Weights of a small mixture-of-experts language model, trained from scratch on English Wikipedia.
Size: 14 layers, width 512, vocabulary 27944, 215M parameters.
Experts: 48 experts in each of 12 layers, 4 picks a token.
Training: 953M tokens, 7274 steps.
Below are experts of layer 4 (counted from 0) of a mixture-of-experts language model. Rows are named router (the router's row for the expert) and show model dimensions 0-127. Each number is 128 + 24 x the weight over its row's rms, rounded and kept within 0 to 255. Numbers have three digits each.
Before each expert's rows: "comes after" lists some tokens at least twice as common just before its tokens as in all text. This comes from a sample of Wikipedia text that the model never trained on. Tokens count by the router's weight.

# expert 18
comes after: ".", "|", "\n\n", ")", ").", "s"
router:099151132174111139147149098163157091097126097128145122179157137132120100073112120119152106121155154166121150139132101150152122069175095111079090132124121120158140121140128109156133156150121134138139096157118160165140128147115106124101123126095150115151117091173138135116127111113152156090101149146115119162142151153149109148150136104125170104111127155129101140102184151139167129086078

# expert 9
comes after: "| ", "==", "- ", "== ", "===", "=== "
router:144144101150138162128151095121127118093146140062090119163180157125147121115157155108136107146137104162152158125178157122098162122139170146098125116110134128173094137093105153146120162150158168117115085128113106151148149106139145138157171089105110153122137103154140088172118097077113127100147155138121164160166150156131189116139101155123120089099130087149153148115116157130147098114134

# expert 14
comes after: "| ", "–", "On ", "202", "201", "out "
router:100132141130110151079121091135110147117135141107105099156091144094125126108168104137130156102129141137143167125152149115144124117114124105133086078120152156137102120119121122179112111101105111107133081135099132100178107162141134125087151109132173156107133119129142165126102148144143146119131136152097137124145142103121128128147105173095089082167103120171111185111097156148165098084150

# expert 15
comes after: ".", "==", ". ", "of ", "===", "with "
router:152107099164142098108094149112181134154157098096156150123127159131115105130126129099134112094095149120091104136116109119097134120106106141098165109145089141111086106084156121123128149162154134117110099137115119129119097102158157089136162158129171119142173107100136160152133134153088070124106155124087081139115089108131111146127125142147114155107157143138131173148142156150140167126137

# expert 34
comes after: "\n", "- ", "a ", "202", "201", "200"
router:118132104153136159089168110128166106145118107135133153148091140118155090114168165106113163107119110147131164132121159149141116166149165096102158141136112132109137140121121145192100137137153108141139114135117159126159130127101155139125145135145109163106094126179103121091136127121139104123164112116146157166095095102137151124138113105084100099147111146101108156146084163141170160161094

# expert 36
comes after: "the ", "a ", "s ", "his ", "The ", "an "
router:117119101120120133086127157174128142189078094158149097137135153135114092132193171115161185109136116141137155104133136158150116132168133104132098082150119124107135146178156155164114112146123143154087148122116170146134158160121092159106163130150109124129113123116152110124128147102156138119125160105124111137112097156145133154180109111110078107094126112156142131092140153162140097099117

# expert 28
comes after: "of ", "\n", "in ", "as ", "is ", "with "
router:111104086172171130138155158099128161145115095072150112165159103145106121166144099133124114128134154130127140166123159091119123116127119123067116102167119141130108106081122108115113136175105137108133114101151076117150079156148131083133124100099135108139111130097090107124145099139127083127107110092145142124142123110129170155129097130103130105136132131106097103131146143132163089160088

# expert 22
comes after: "| ", ".", "–", ",", ":", "; "
router:120123137134078152112116140134098114118150079098110111102127142101122135128174170085148133108139089137109103145098163152128132086158151122145106118103139152140160129123171143146136172146125130164146157142129151101160116132147124125107126156162168162122166142144085124096080100122118106131124135167129181148086130108145127127113098133088108140148118147167096141111101126123164088087139

# expert 0
comes after: "| ", "(", "in ", "–", "In ", ": "
router:132125126108115139089100143130159132144122110072125161144089103094151155108146166094117131092118104166096145145152126115107151117152149146110120105163132121143131086087132129145165129137143139148138105138149128126157115149159086147104109110161173136122129135117109127166124117150135156169171144151132145145113130154145151128108110121072113137125114116152116127129105155145164129118125

# expert 5
comes after: "\n", "\n\n", "1", "- ", "°", "0"
router:088128144165102121120149134096147153138100096135117076175153139103112128133121174160106107133154114124150164145112174130153116113126167159110112111128140093154084121136111141149096150194170158110122122151104119112121108095112093127160152113117123130135104152124091088131121123090087099157104104106135085110165146112120129144172146149102160118102115145156093146127143126106124122096096

# expert 43
comes after: "|", "| ", "0 ", "0", "; ", "that "
router:147135105146158099095137101127143100128138149106126145143106111131146152144127128079159138128118129134115146143129149125121133084136115113138165068156077136131113103105115125167088138084153120120169175094114101127103120139097136132169156114115163144138161103100127147168166153161142125164183126129107139163168119134139132109131169177144157140153118120155155150128118133143162116145092